{
  "n_layer": 8,
  "normalize_top_k": false,
  "router_noise": 0.1,
  "router_logit_norm": 1.0,
  "init_std_router": 0.0386,
  "norm_eps": 1e-06,
  "beta1": 0.95,
  "train_tokens": 729400000
}
Below are experts of layer 5 (counted from 0) of a mixture-of-experts language model. Rows are named router (the router's row for the expert), gate (a neuron's input weights, with its number), up (a neuron's input weights, with its number), down (a neuron's output weights, with its number) and show model dimensions 128-191. Each number is 500 + 25 x the weight over its row's rms, rounded and kept within 0 to 999. Numbers have three digits each.
After each expert's rows: a language model's description of what the expert responds to; "raises" lists some tokens whose logits its average output raises strongly, later layers aside. This comes from a sample of Wikipedia text that the model never trained on.

# expert 0
router:500494538527552504542474494470503494495514483470499478422439465497508501529537493481546527452503492525518492497490500470512501538465499476507546469498514488502500495498492490508515440483517487
gate0:535536521515478561520494486574511530506529478501513529529465528517500511475534538515481475483470502452463500483542442492529482515486495471509487476499519543478467470518512509482535475494536480
up0:537522511503477532521477494477489521492541528481503505506520479501489486523484482513494494482533507461521511506487465473547529510473497524517469480505487520501488506482515455468485473498503481
down0:504503488486458518466501471510526506505486512483521488515501530503463526492517528473513483534507534535485519525455480494534524519504480466539499469510501541474500499550482529476485554513506476
gate1:492477521462570498510488491507517554498499495537507507449511520517502491487500486515526502518434500510460499480535501510503507488505489508498488500526523520501514507529499520453516492466489473
up1:514490525497480489518473489510511479482498504538468514463500521502460511498511537496530529491483496543464480494472514506518481555496540488488514485489506535533505482513507505483509544489531468
down1:489477533547520505478532489477469470506521504499454504562510510501470502551530510502523492501532531476440497499560522521489466489523533427463481501532500522502473479513478510485469501456497515
gate2:515519502473526490497506474502510487478522467486501463490471521504485489521503477434507506464519508498515492466473532511478494484474513493502551488519493481511503494517548526498579515500493482
up2:503473473507540458480481501484490513493520460540497531512505504530485502492465508491499519489542520495475518496533484500499527514493508533481511478487483488493518518485491491493499469512473511
down2:531512536566508523493435519486473502524485563513512459525490439525491523460497463444494484498494529500500505455538484459485520495503542499514546574532488508511500495514468457475506510527513482
Tokens in album personnel lists and band articles: instrument and role words like guitar, drums, singer, plus word-initial pieces cl, ac, fl, and list commas and line breaks.
raises: ",", " A", " title", " and"

# expert 22
router:451530460514490519525506464466530480495476488470476508490461470495507506503518468521497495482539491543518488522478489522534490515489499526466499471505523517489529482512480482511482449453553470
gate0:508506478501494539497518447512532510490529495543485489510541469475511539518481452508490483485493507488429504509548476541492465543490510522556488458538470463485478457497519487494511503528502497
up0:533460535445510510486508506474462535523520522499481495481469483500446580556492525525560439464481478505498472515489532477471507513464481542507496490492526485495488496481508473519518480516517521
down0:517508488501467508481493538472502496500534519504503483496492540479482502486490492507555487493489492506540494484474540537479465486460536479516481457478517474510528563482511516511471484495504488
gate1:470436491493550551505503485478554501540446534536480455474475498476528495527500506535495442496494507548453505500513532539502517493499479518513518498542510486510491439472506476459520510526500464
up1:478491475485545524497522458466565467547482493486463512536509537480531502468518494510488506561523492499455505537502519553469544519495494500507453488495508504525490435530490499520508480475493507
down1:490471506514499469495552507490540480481501490528477493525507484518508479485547492507449531510496517473480473562554484497519541487502440482511517488494525478486482502478510478478479491472510498
gate2:475548537512532558512501464531462523452520487525487523491499512486487524522493473499485531463523458530487484540527494559526491503570472549469501483533506516523472466521479492467462519525511492
up2:507488504475526532499456500499503458502498488491484507472491474498447500453482514497494473475498442548461547514492516522481510493508508478531533492500466502487478498489502501538530485481499548
down2:554475504480520523475518468511531482496459482464483473449534487490533509493487475477509512460452511494540486492483534468473480467492506512555522481478446525492461498485546528521456512512522493
Nouns and adjectives naming a field or domain after the or a, such as political career, law office, social circles, sculpture.
raises: " and", "reat", " states", " state"

# expert 14
router:472516493515488452503471484496506536507488478522480500483487524513453471472481495506524479509522525506515515496474490494505522478445513545532471528518468496437467542505464540497488477469452518
gate0:469492479508523501493459503489489531483539511502502534471483472515478470452522476474471486483486536476502531484543523481461508471508501529538466521513467489508511491508558451537501550548503482
up0:497533445485467508504504513473463487470464535512495568456511474517522478471551475489474488515491494479485525486466536491469498445478494532477493546559488466505519494469553492516537512515509491
down0:506490539532469504524492531526544538485502469502510532524495464538513503514556459495490496541515513499470539433453495504488519444534531462506483522529483526524487513531529543459525511465433516
gate1:501505484496534501525454470515503503499487443490510499488543488497468476506438489448480534505502504540503462509523497514515516474477519510528440513512449504466470508515525482445465483481505538
up1:502514495512508511494472453505503498522484466458452486487523519522466495459444458501489507550499465511506502522519527492484499496472502442503519527518489495477456498527534515489512441498488526
down1:475560489526542498506539454481545505493519507461458456492461492506505498476484472485551518558497519539498492451501484491500520544496489503515487522482531527521509542489520456506458486544497471
gate2:492518557469510486465479508504530490528515506517516482499499505473470536488511490476496532496522486474497516480486465509512532489544500515541512488548479448451517490503494496504484502441468470
up2:511523502523507496532455504485461489523525480505511504521497550498492537467443475471513543475474509527489493485537498494468445443468535482516486495520494521455491486523465490480464467503504465
down2:509485525510512522455540512537507512497473514521511527497470500485477533552525511501473525501506499513492503512522496492506506524527451516525475507506537488531471523509544493488451482501489507
Short letter chunks right after a capital initial inside proper names, such as M-el-éndez, J-el-ena, Fr-ist-orp, Z-or-ino.
raises: "s", "is", "ry", "re", "ary", "ri"

# expert 7
router:472489495522508472462508498514483513505498507546524492497514553514476455477461522534493528472515482479521522523510536504448514486496497498506475506497495473563470520492523531498526538508494524
gate0:464505536493531474469465504532490500496543468521497543444483517516480511492442482487527506470539462458481527515512500453479520511481476468511505484487496470556489492461510525492500517489486521
up0:464552483493483515497470441476509460525524466498477501517492487499475512497520462476511503489518509512472549478536528481514501522492504460502516518503518508488474499550514516472486491475505499
down0:500524502463442497505544472480511485497501474483430555491444492478498523517507508499494501469521488509521479519502518516509472519499516512497505524500512464527544529470508435495490488471526524
gate1:512468484504511476499527479530486498511479491483510495484502553504508486514498503508541540540498511480478475471455513533507524455534519477519483522529493492512495500475516535481501538516510512
up1:487492500484528521501481481531478524553521493513456518512518500547547535503467520466517481498516475556508540498548499470487482500503476514502532498484507530487485484497505513571483456530512430
down1:505517494497514521486507490513473450550543542541500473568509498441492479477513549501467515525517479514505488474460534511512484453448492479489480504493443516488508512483522490514510549460498572
gate2:496506495518513489447512465521493538486546515509517465519478518521526487521503492529492457543566486494519522501484468498511506504498490520487510497544493518470519513492548520478511462465473471
up2:533491531511518467455474509532502553477537507498500514535446518501509485496486504512554527482475472480529474514509521496505544479500521505475472490503471508522526471467509533461477468420528543
down2:498506479522535523456519503512522513520496491540494488490535460470481492469498512480481533491512497538506508517492469533458486502480544518504523558491563470537486487475498506504503510513468485
Spaces before numbers and words in census demographics text (age of 18, median income for a family), also table cells and coordinates.
raises: " against", " Kingdom", " Palace"

# expert 41
router:471461497485525470542498497513496490525496500485501524483502487511502511454503509511490425462505485474507548500460472505480492516493467481533483519510500453495510499501511508468454564497500473
gate12:491446531528513513545504458524500467522490520513518507445472550490531501476495446512441462470483506521487522501480502459457518472475532486519501505499488469464502494512492493488499517492516483
up12:516508539470503519491563478526489469505437562506518502532487498542542504479518512513496484542504481465542470488479508504492531525513516463543501516510505455477517507477485470523492567482518492
down12:513500497484475513464533502462478551501486490485554511485543520498519494508452571479506533495452469513553495527498510524520502507472494451483549518499495496508455481497478500486473463489467465
gate13:536491466506468549521511488501536542530511491527493502524519525521448555491503504498469467522507499486480510470490499516515520530567481472490498540525498523515494505501548475504499495465547487
up13:472527502460503477484505502530520489458506537515495529540496517465496444496511506501499509508528538477474444561514561515478484480447506545505525444537512516514521510502489496507509494499469494
down13:468482465512508513491481516520472471497518563550523499528494510464544506531531537495514517510549503502479511521521483499478489506477534493541533522484498547497459494538509509508458487455491550
gate14:466491481516520527537510469513477451528530515498533483486489519529522494514501502497517458528538515471479508539464533471482527489483465492463481501461485510492502487507507505486469514481556499
up14:521492483502497492550521481499521478546502488484505484499496438526525507484508507500507457516537530521526509527497515473485515507530482501476525443520484491450499489544509541463499487509502467
down14:474499451484499468504508493490490518521495513466525493507502501490520496488497546467459496486510538497521488564537508508466543497487493501499494526495490503506497468489506495486494507491507519
Word-internal pieces of Slavic and Eastern European names and places, such as š, č, ić, ović, z in Olsztyn, Krzysztof.
raises: "-", "=", "General", "Scientific", " for", "Single"

# expert 46
router:499475522484510489511522537493489477522530504497511521438522459494485497513491491479507553489477489526505526444490483453512570532476533521525490453512504500513529536502455462499490478500497479
gate0:509495502456526474482504462501453539461463482518568499510490478488512510513463522460488487465462487476542529440540496510547506583472484477505512480517471493560483505483501501509487504519511522
up0:479525522431543482480516464513475500495510476498510508489484496502451501476479459455507500494495524516500446431487488501502516540491513496461548502536480488494514472520470476503497495506508526
down0:537469468476483523490490470506507518522489509488505517487480525502524466489504483541521497559505492491484508514472466454496497490507505495516498493495490510489504532515490505528489521539516516
gate1:485471546500519531509543472504545478480530553524498463513526456487487491492502480484529493468471484503477518505549482516443526516530493509513519513493529476516502516504496460552473512502505544
up1:517477470517484469506513495540512530536490477505478537568478501505492470465519514511532502515521445510491531517538494507483522486512503503495458496510495467512479490503463482522515503512534483
down1:471489463483500488525529477512472489510490475516505516491510461531551461531485481479519524528459499519476494474505464525518486513486518469488523518501470483530505512521480522523537468514514486
gate2:495480459471468509499536485527467522528512477503514523524542472432477503478477445487509532494520519483512552471483455517528505515514475493520480489468505495486474518493496503470507499484482498
up2:530538497571467513503486461516525492500478503488527489488504543518479481451499523487518462506478461479502473511491514501475525541534516531454477513527521513479532452500496521449478506500540492
down2:500515508480525498512497486496561505484493559467514510497509496487514543451445505504516496488463529505528502514456491511549489498491542469474542525511536484492471441490488515489470511507520485
Music release vocabulary and chart table punctuation, such as album, Billboard, Records, AllMusic, and parentheses after UK Albums.
raises: " (", ":", " on", " by", " in", " |"

# expert 30
router:504522508463507501483513527508511474498484518519503529450512551528484478467497496487475488463507496487507507507551519490520489515484481495532490538481486515493517513498452520507493537585486511
gate0:507478468483530453505469494491513488497466535512520484540506523491489528523470504480482457500505487502506522476557488476513514568529524514565499523495469521519541461495491509495489508550476555
up0:529504489522518538493476467482490498488502475480485528531542527501490534501471521529512513470507505472456473487482495534510470471480495460491530476525508489499499519542513496475501439497550444
down0:496482548492519461500516497516550492462514536499535441537517490486503493540530520484482513527464527468489582474481471475523484508515488488509486547486501491536546512489490494535536528506544495
gate1:492453540467497465459462518514507530499511488523491511451542542491455488517532504456490530460519528545500508508493498526489505504487499479520484500517511498481501519468508522484523499478478472
up1:515537518512483457456477523472468511507479479504507510460547543501515516490532487500485509501489495503505545491524525537501468429464498478505492551502463493494486488488528516506520497545417482
down1:527489524495493492451494473470460473516519504520468488480473476514499511498427550501516515462520505514504471513531495540472484527454459500501501505505493506533489506501467523490511522509463487
gate2:533477487464508516503495470483488469476477440485523478507507469513558543479481483479504501485509507525493491513492494513560501512507490512522511514499500482491470488557487450511508472521523521
up2:509530467506497516513484509519469457518470531494475485516466475494507506489502446475496464486462483508506530488516494504495510515463467493506516507499480490493467515494491517521500511530490509
down2:525468515492524481490495502499490500491520554590487510483502470472518519490548494485507553466535508470496458558546466532477505515486479425475510494501517474523462474484516500486538505486516486
Short pieces inside names and words after a capital letter, like N-en-ad, Cle-an, N-ear, plus digits and symbols in tables and coordinates.
raises: ".", ":", ";", ",", " both", "ant"

# expert 26
router:483484510478476464503517535488509496475429502492539484493480484520515532475493497546546545512482478493491468521464476531505465545471497488503490456503519478516482484490544470518481506482556470
gate0:504519478495443518450508482526495486486470491511523452501537520484480532478465484507507528510511473477505466515484510517488513458517475483510492488511489535514539429451484502509473500520527518
up0:511487503506501477520500522463552476482486488413488509503520514515526530444487468489496506492477473525474473475469509511464461504469517455510526481487477494497532488499517497503504493539511521
down0:493499546519510531477523490496494496528508503524550507481514500511456496515493491488517514468486508468463507493473506522557530490472481525477498487514498482518514528452448496534473510523494521
gate1:487472503537529495461484498496529523482514484514533519522487505457495525481506523520516504508483457501524464452550504502525490569536512529517439501494487509516511477451478497510446519537473541
up1:500516506510498475478520472460481534507492487470486486482526501487480509479525513490521504508490480508512524488534482486495534502478539462501495491515500527527449533562522488499530492504486489
down1:521494449489503480477511531525527497487480526553479491535523539508496466489544513532506515491444480446462446513531499526495521492511523531486499477493507518520521530470493469530488457503532497
gate2:499479479491499479496512522475467490512466539526522525538483486450476482479530497528506466525539444532539503496485487493511499546490466505478465514529490523506518523472530499540495478520493511
up2:531555536481483511487443482523473515516522424518469461475490486529531507547474498480492505502495523460487531499513518491441546490495481535506527487456478523510509493488487517477520499470495509
down2:577513463478445484498485473494506473477513488477494482555499503490475486488500528501471491545490524490476472505511513493441478511512472480489505553484470536488527479484487504515498496500502517
Country, state and major city names after in, United or New, such as States, York, Japan, France, often in infobox location fields.
raises: "\n", "\n\n", ",", " at", ".", ";"

# expert 58
router:465459562460497487502537513520503512473511478487511464539496513502498507504472532469499544532458495506488502516522528473477486496475484524500494507471501454498505506522497523524528515519506504
gate0:495475531480495478485538498515486541450490549502541528458489472488507518527475499462508536502479496532499536519434503484485510523460489530493472542472525493507500501521523539513486497477484524
up0:486516494518479477533553499520479538513487526498536502496496478472512507480491541537503553495494487502504520467532529477485494498559513502546495552496489491481483515515472546572535472478516463
down0:534499475454480444472504509525523480501517491535514528513502498523472530485488449508513501504529507488498498498511468457520510514516503534495497513501479489522512502474486512510499500481522507
gate1:493468556518525517541533473512482531473547489504488455531485529502520489510456507491512511515476484521552533490498503496448489484497536517532485525481504515498493493523496495491520546490472489
up1:510482532489493519523484535491474489539524505509523486470530507495494503527498486526505495509427515489455502513503493495483524445472458510494531506500496463512494476503535458502490537546488481
down1:530468487486516488539496519509490471502528473528493500487482476511498493503537535477521487529522562492518485506468507515517511525502494506566507490530481461491520495479447483494504532518505515
gate2:497486476472499557509542460487515505448493510513514484511507484484457547518509443482502470512528452481492504463514504533478486493502526505491479526461532513495553509510514555508493481505528530
up2:462510479509504516468480516466498453526494504483487529508527471501513482455476522530494523528497501473501492493492483505545538526558500427527503512511511498486486512518479490486486501484451517
down2:451514490504520497485476512520532532502466538497461484552496512494545481510557491480456536526477493511523496492459494486485506479511516470489470485468495536462487494541498468473461475485491492
Word-internal pieces after an initial consonant in common English words, like wh-is-per, st-ro-de, h-ik-ing, plus dashes in lists and scores.
raises: " the", " at", ";", ":", ","

# expert 15
router:555493489530520515456509525484485493489483469442481469470497449536474476525540486493502465509544492529492477522515500507500496500508546448528500453537482487489510529497507482531483451502501517
gate0:501533514461465502466519459547514486474499516507502516480524523469536508478491509492482491482518505522542461535540468535506525517491565472521509491470489422482468509490546558515520517491483498
up0:469512467506491468532499501487497493539523510492488486502465504512511484539491532518565530547471496491522557469500507514527502482554455537487508518487494551533529492497469482454500530506510488
down0:485483478495506461472492492469514485503497454504487487469474514482488533487505462510517526498492498506505480475541490497563478503489484531510433494529443512518525484495433461415461495520509495
gate1:500530467510506496507512493508498514498497470534521474501540496507501506477472513506463434478488473501509508507530483479493479474532471515528496560544487494470500505484528475504502512462504523
up1:496477515473532493449483475489503479484475464486464490544500514494537499520503470481509552472489542510496497504480502517530568537483537478463546427479478525517514500481472512513518494524513501
down1:479513525459511509506519473551503523500479475484573520485507532463509504532522470483513454531488471504502487536474480458482462476485524499546487442473442481487483469512480469525484481475493499
gate2:498453501511500495495525449519473532489507519482513486496487519506517472500465465522508504492459505536500448466512494507499515493476494507509503480528526551513501508484514485481466496509506466
up2:498441536496489450462482507513494494495477463496477465512527498514502466542496516511485505535478533513491513522501506509522524528497518478498494455541451488516508537470503476538538475504487514
down2:464496474469484513440498539536487482535536526551479519491442540487502516493536533450508473531469500498497481458489493472525492520547514500506500485475518470481501427504541501459499528498493513
Line breaks ending paragraphs and closing == section headings ==, e.g. sentence-final period plus blank line, or Early life== before body text.
raises: "==", "===", "After", "The", "In", "On"

# expert 10
router:480534466492498514500478494476527475489492490453490466488439486499508468517539475515524496497534509557512505498467477495540496512497521513469513513538516493496542483506498503522490457458529501
gate0:456481523517509498470530479513460552483512497555551493476561511462548528504446459458491506471487474548495492493525491528446505508518489524509503494508491491495469475527495468510485511512452517
up0:486489458473487576477519474515518510513535545489529527454496491481517499467508475474562501498481480491493464476469493501524518525491528524515534513465512534507516512571495504473481523487462502
down0:537520476453508468479548506530529481471497484494525488501496491504532533489501517485446460490535518463477500501506515552455513499504530501529512513514494511527517486505509471482529561483531515
gate1:502519487466474474454509472521505500494540496512539496465538492482495524515452488496474455473511498469472482510542460502517480525524508508488497528534495510532478497493498509532482499473474512
up1:502500483511506484474515507486511507489516499489541545503483481527519472536524485532524525504509479511507504496494493466540508454500468462503506467514537483506505488519506450488525453496541471
down1:497507489478528504428484475541507469511497496493470474492482493520489521501453491486484491503507532483492522493522500491484529535542497536482491517474493505510510553494526483497514510498528531
gate2:460459501501474537511485486492506519505545475503471497493501459478460484493465479482460518477504509503510544469503543535516521538521477503534494474531488544466466501502546487512498461502513477
up2:537441522501477552517490520485478478502514462474486509488523521533507467467502583532500525556512507464488487484524509513500491536507525488531486483483545465496463505493502503486478510508515495
down2:490502483533484498517520510505484486483495533468480520555523501517469480467454478487513521517450497505483501547485488455533505482528469473510516490485540521516479506481542558482503519486497525
Numbers, codes and spaces inside pipe-delimited stat tables, surnames in lists, and commas closing clauses in prose.
raises: "ished", "born", "hood", "ference"

# expert 29
router:549503493520512488497512518522501480486486535494469484497482505513508514502523533562504488470501523527545561502489511557456481495492514505497499501482504487493489522541472492505490476434486488
gate0:502486513532536559511522475522529457488528518480490467504494498516496537501549468525546458493514511555507492513525481509501479474502496525505500486495508487514495486543512466510483517474473524
up0:515496488472492538488477492511502475509554459517471514514451514537468483497524486508536473505459521479511464526502489488500538484483492540527560521525516506494497516428545499554528527510491511
down0:506531479529449492494494513497499477498493487488498489484526475542508526511457497456497515509506432533476452503490492502546533514463491496491513501531516510527535570505463500515450503484496460
gate1:474475470507463544510499480495470561491546473493496513502507545487505506490501496470491470495548506512439538520554519479518489448485499513554478508525517504527514467480449504527471518463521477
up1:501535486504469508463475475506483503506516494475521482503496507496495482490496469485534537480478495501450495508501461555489488517510485494503502495481533501472467521455491511506490514504526498
down1:483479517492481485482560495531508530487460490492491517483498536559469450506515529559468457501568495473544479476572494569499514483502500511512469474476495524497494462563482507474488482535482507
gate2:491496491495497485506572488485486541476463543494532512480532519507497487537511469518498457505503496496550494493476480545508458491520483517504459493496502482547514495511519487520551515515461493
up2:522491470463463534494498490467528550509515480495484474502497491503475464474472523514462458511461498433477498471453491550527486565486495515470463533485560523539517523517498532501499505518439509
down2:527521467475475505493511475495487525498479501511481510443565519493491527483493502486450456480498481481499544531483465535453489490506459474516476536485524516512506492495463485534498492477481486
LaTeX and formula tokens in math or chemistry text, such as backslash, frac, }\, hydro, acid, and the verb is after formulas.
raises: "ions", "alk", "orship", "ation", "ations"

# expert 57
router:472529459509487504502479479469513459481496490452486474486457466505502487509537486520521505490542502538514494510484483491510485510487516510469517481537526497487537478503486497522487447451517494
gate0:459525535495525491466526459494491466472500546530501490523523505467498487532509481522488485504516509468516520503459476542502503500508478497525470522544491490482453439447529527452503508497510530
up0:557523528523517502519499500481504515493595524500554471498484518519478459467492517477541513466500488465520487464492488491488493515462480536472461485487483504537526483496503500436507488506505512
down0:534500506483484509490458493455475575502512516563513506496488540508511453506502541548478516469514531512484486471526516496500516503461509519475472488501521509513534491492514528480511527488483484
gate1:479484518507518475475513453519496541512520501534534478509494559494511497503456496508533482497469488501472494476525498485468521528529476500486461516560505477489490469543517509469466484506549516
up1:521551508556493498510519483518540456503483527524530550516478456489459496512478469500495512507482480535474509501531475503483524477517490479501496539551505484433510481489533522516458506508487465
down1:501490468438517540448571465540486495501464489495483476493542517486504489528463492556507502509467504471488520495510494436471488531497537496515482457511501461491507478487481495508516502478530459
gate2:488456543472523482477477488554516538485489501524496495504514485485530533522479479499520476508468494493412493480568477499491537535503498496525484516529505513501455468500495514537487508518502516
up2:489526510540551495489517472507461502459518524456526518477464502502463505522486501480506485506489505502479487503502511499500499464526454530493516502514522507583471485518534482477503485497483518
down2:534498528506498458512524492462507533492453465484517525506511519528496504489517529494507511474481517506446480505500525502492510517502486515529526528484512490484516509464445492485474542501533534
Auxiliary and main verbs after relative subjects, such as were, was, has, included, plus given names like Thomas, Olivia, Emily in lists.
raises: "\"\n", "}\n", "\".\n", "lers", "iev", "!\""

# expert 62
router:508496508555510524489490475502492511501459521465497491482487506519501531490503524448512513486519508499513537495463497509512491495465499499502493483528527573454548443500448502510496501483515529
gate0:500501504545520547498504502527478501486499529508472508484503524489503449512528531514492510468517508473398483466514463524507503514493484539514489511545468517467515506498501519527473484496462495
up0:489495467513522497465464516475522485516515545467509508497480504471504458475498500528509517505535496481454515528501459514512518494467511537479453513546539483462502516497499526509488521523457534
down0:487505503511500512493545476500483494548512500472514515513481485477476496514525470523458491543499413525514470552501480486478518481495462491490505467469506502499508497510446480487513528488481497
gate1:527517488527444479532469504523450513496498516498518504497502553507504490491483484516451497515523494549532488496509472514477529496503480524520546510555457538477499506483507539517513489495510519
up1:531562515488514515465547505521488508500510468492477507475507540473556513534536489530529470479486520514486510509531487427536486512503528483487500473467518512502497483547509485537507514486466482
down1:495506472491454471454526468529476494485473478496510504561498491486497520484482482433476498562491527548499494457512483459496483450495545490464539527535535540497500497564527502513470495483534534
gate2:510459547444485507492512499493492501461499543525465496492511487473449518521476495468511486529483473488481464468505479521513511530517492486511480499476474516466488448528502511503508507490481532
up2:504504515477510532503493519480479491525485524515490464473529523485482541514519526500500469539467503482517480537535492556513490540523447534521485484465498554480512488496509491474525493487478540
down2:516497505552513509465509463464538509501482477477484507497464490512537475505480477457515467519513501526530465485507489461486506523550529499502537495496524488497482502518476546489511452501538463
Month names and the comma after the day in birth, death and event dates, such as November 17, 1991, born, aged.
raises: " ", ",", ".", " .", " that", " ,"

# expert 63
router:550488505510516499508474467526501516456511482532544488519509506429475511525484531482509526520491486529511480506488509525526547484586480519513509502446461515471464529496487533503474556516510497
gate0:494484540490542475485482484567538471505528520486455506481552500489501511532495509500491508506491500481465513476512510457460539560567528520488491518450503490522454507496497500508491480537510497
up0:546507528509468513472521502481510479503498436528514495510481524474449515535464509495495486513529465498555525496506496450540470521508457531497471497502494526458466497581485560491472493471486500
down0:531490530538536487523508548508491533511510483470484511464504493493473528469435534478463491478520469510523472509500500454496468535500508484497495497517540536553497493478472477508541471486525513
gate1:508470518466493524507502479494532475469463502478501440485546484455466485511477469475501519502495503499485474565481510519532492487521522517525519535490417539487449506480531473517510514462496517
up1:483515561488481487492551474539484511508439523501548520506487504495526512526517513499500443494469498506526513485540491527535500525516534521469484519539522502494469519520493537500453463460493515
down1:530449481534450517474513480554505507506472506496498487502493519503486495506480540488490531519497524495521440459500486511520524549477501495468489515521517508494493447470516490470495511471472510
gate2:477461493465476494472543526475521495488486477524514454505502519489499463475483519436491522543470491536473471478526483513489511521514531502513473525521423505500534486492513504512549504515513495
up2:532492491503532495493446484498505511501476486470489547522448513527506523493505512529505492546467502527514528470494529485481492469507485522478523511492581486486470498528514549531530522458519507
down2:509473546508513516510520540516482516462459485500528491478563496460489493532448534521531501520548551509497483517509501463504538494478549549508482517490517494492496500472474465520483486524521491
Marriage and family wording such as firstly, secondly, his first wife, older sister, plus word-final suffixes like -ary, -ful, -ment.
raises: ",", " and", " the", " back", "\n", " rem"

# expert 20
router:482537475490497511504474499481526472489495489453491467498442487491513465518541469516523492494535512553510503499468481496539493508500526506464514517539510492497543482505498505521490454463529501
gate12:502472532514549520466503470513486514484496485536508495527526518499511521523482494488450485479498488498507553498539494541516546504477502503535447516506489467496459473489507528476519528516509511
up12:506510508535526529515442478516477527510504483473520485487505509513482495483534495454481487464475506507531478529453484491486467516474551517502455506458487502512496505494521503458459503440516470
down12:456482542491530468486554490508477522491538505516482525499505469556490495528486496467454519491516472499508494505442508508508481543512521526499494535493510503468481486485571505468502519516462468
gate13:490477469504515485471508453543538530502517511532526521514532503484518548512476502451450503448483515448440505432519480553497514514495507543543510508494488466519501454504531539498494506511488509
up13:501447457495533545455495503457514519531480505471467555469500495505495490529484524515471513512508503450509485448507496520542481498476539515475512516488486522538495496507470534527455454520460530
down13:515515526508463499511481462485495505493485487471502549519468482490496492511483477446558490486488442497478507489505510509542505533490502503515518550473472473545527454451460483561526508489480477
gate14:504476518456518533493522465558471506506486538509504510544499514471514523567466483480506479485453502498503528464537505547496503494520473499517474496515501525505469447462544487502502510524499522
up14:501461541466492479470498485552477486488458527494479523506481479501533490517512468463541515485510520547501521499505514504458493502488487527499529530542439526481487495476534532521518504493522507
down14:501504510483496475475515503509509494532497461495469518501532511488527495531512497500524461523535456489506484480525517499467533478464502512472501521477482528516456471478472495492501514476524475
Pipe separators and numbers in sports or discography tables, plus endings of foreign names and words, such as -ović, -i, ʰ, Suzuki.
raises: "ears", "inning", "aul", "een", "ple"

# expert 6
router:507503490506523478514542481503473488505519481494501490497515480513521464498427492466531457502480481524484470485497510456477517508484455541499510503480535529526463483498547471535502534547481513
gate0:467534505516498500485534477507526490498528509492533439537493530497519458537480496524485498469487502520460492513500457515486415557527508527560530507499462484486481530521544435508514520477504461
up0:490535489521518499488494483528534451490531494511512469512508521518532488530499497505508470460427503526414487497481512502462504516521499532500479501496506508493467518539526475503523494495517481
down0:507525463514507439507507476491503517489534468503441507502508503522495473503470521561485515470506493504428495511462518505447469526500448468541500518528559515523505508454513501538491497541472494
gate1:504474496496556497520515490529524493516528484484531470507518480472522492523450472500557477512470525553500501478486484476513478504498519504544484490485501511512457498512510475516518535484520534
up1:483487493489516505540531506475483511484520482507479533525506512516478466456509474541465527501479486528489530469530520490446542438528510538444499532501473474464515470551447517483491539541513515
down1:506498471501518511479487488535497510479495506468537477519498511505494506536533529467462495495502497537515550510463504514499480489496484521500539470495518503470533466499458490462515481550555523
gate2:541477466496485524463527503521551521431497455480499508518494527533534442480474471480495491514483547529473534481483496515490531480472506499540528520517454472497463485551507522480534518523537526
up2:483518465482505513501503521494444486503517531520485517532532530504490537479536486470493465466466508510519514524505488495469497466420480481513520504444492476543516504511513522501483432534522471
down2:484526516493520561517524494499521510513466508516475498492507494498489518484538508503533497461529464505486524512507458473499510471505507537539498453473467500490497508500483516461541450501476447
Middle or final subword pieces inside proper names and rare words, such as Gent-le-man, Char-ter, Ser-p-ell, Pres-cott.
raises: " of", "ton", "let", "le", "stone", " and"

# expert 13
router:453508482525495460469491484482484488511473489511494463459463479478478525546512486490535480476517424499493465548521506496518471504501505527462534493519519509518536493486491510512468516499514499
gate0:507500464515491508511530503507530519522512472507520520481524508493512483511469506518477492490548473482474483503536485554508478474503465515512437467546475480512498490519482516478499475519495478
up0:510501502485524463469486500507489488496476527464465485444454499502523508511479514494525478539513489516483507463461494551469524506527530488548482534494461517500488509471508509463481510489543517
down0:482484484532505454514474517502520477493493511507532500468494475493495503510514488527496543520532466504486508473522504468486522488513540478447505523519518504511473521536479511511501480482491489
gate1:483513524490509487509530460505520503498529501504490472496451500475509484483492510501481501458467472508508538492541480533494540518513432475502478474523497442489500495489500525543483476528497476
up1:505461527466483559499485457530519472505530489509481491489465500472511522534462501551551501461470510495461534485487473509500518468515495485467501488519495450505471507516527519445523464552496530
down1:503528538518490572517503509506523475520455560486528479555479512523479516519528494542500523475490477529497504550518477495496472511547435452557457527508489490469555497511524504510500490506494486
gate2:515469537513499466441545465496497545529539510565510513472500503489490471502509478515473461494500479490515460493521476533532468484444499489501486513477490505544539492536472464514467521500481526
up2:502486481515524463445496507482515523495492510566501480472476492486513486465509456536520489514550452476565496526511488512507507497502480493486488489479485543515553523529486498508508499437497506
down2:520452507510504471492494480486493491487525532468492500546512501499514516484507537563527498530478532550523479524542527480480507474501471529505533504543470503496489519475463466467500451474512506
First piece of a lowercase word after an article or conjunction, often d-, res-, cons-, ad- (dormitory, diploma, doping, dissatisfaction).
raises: "h", "ire", " R", " ", ","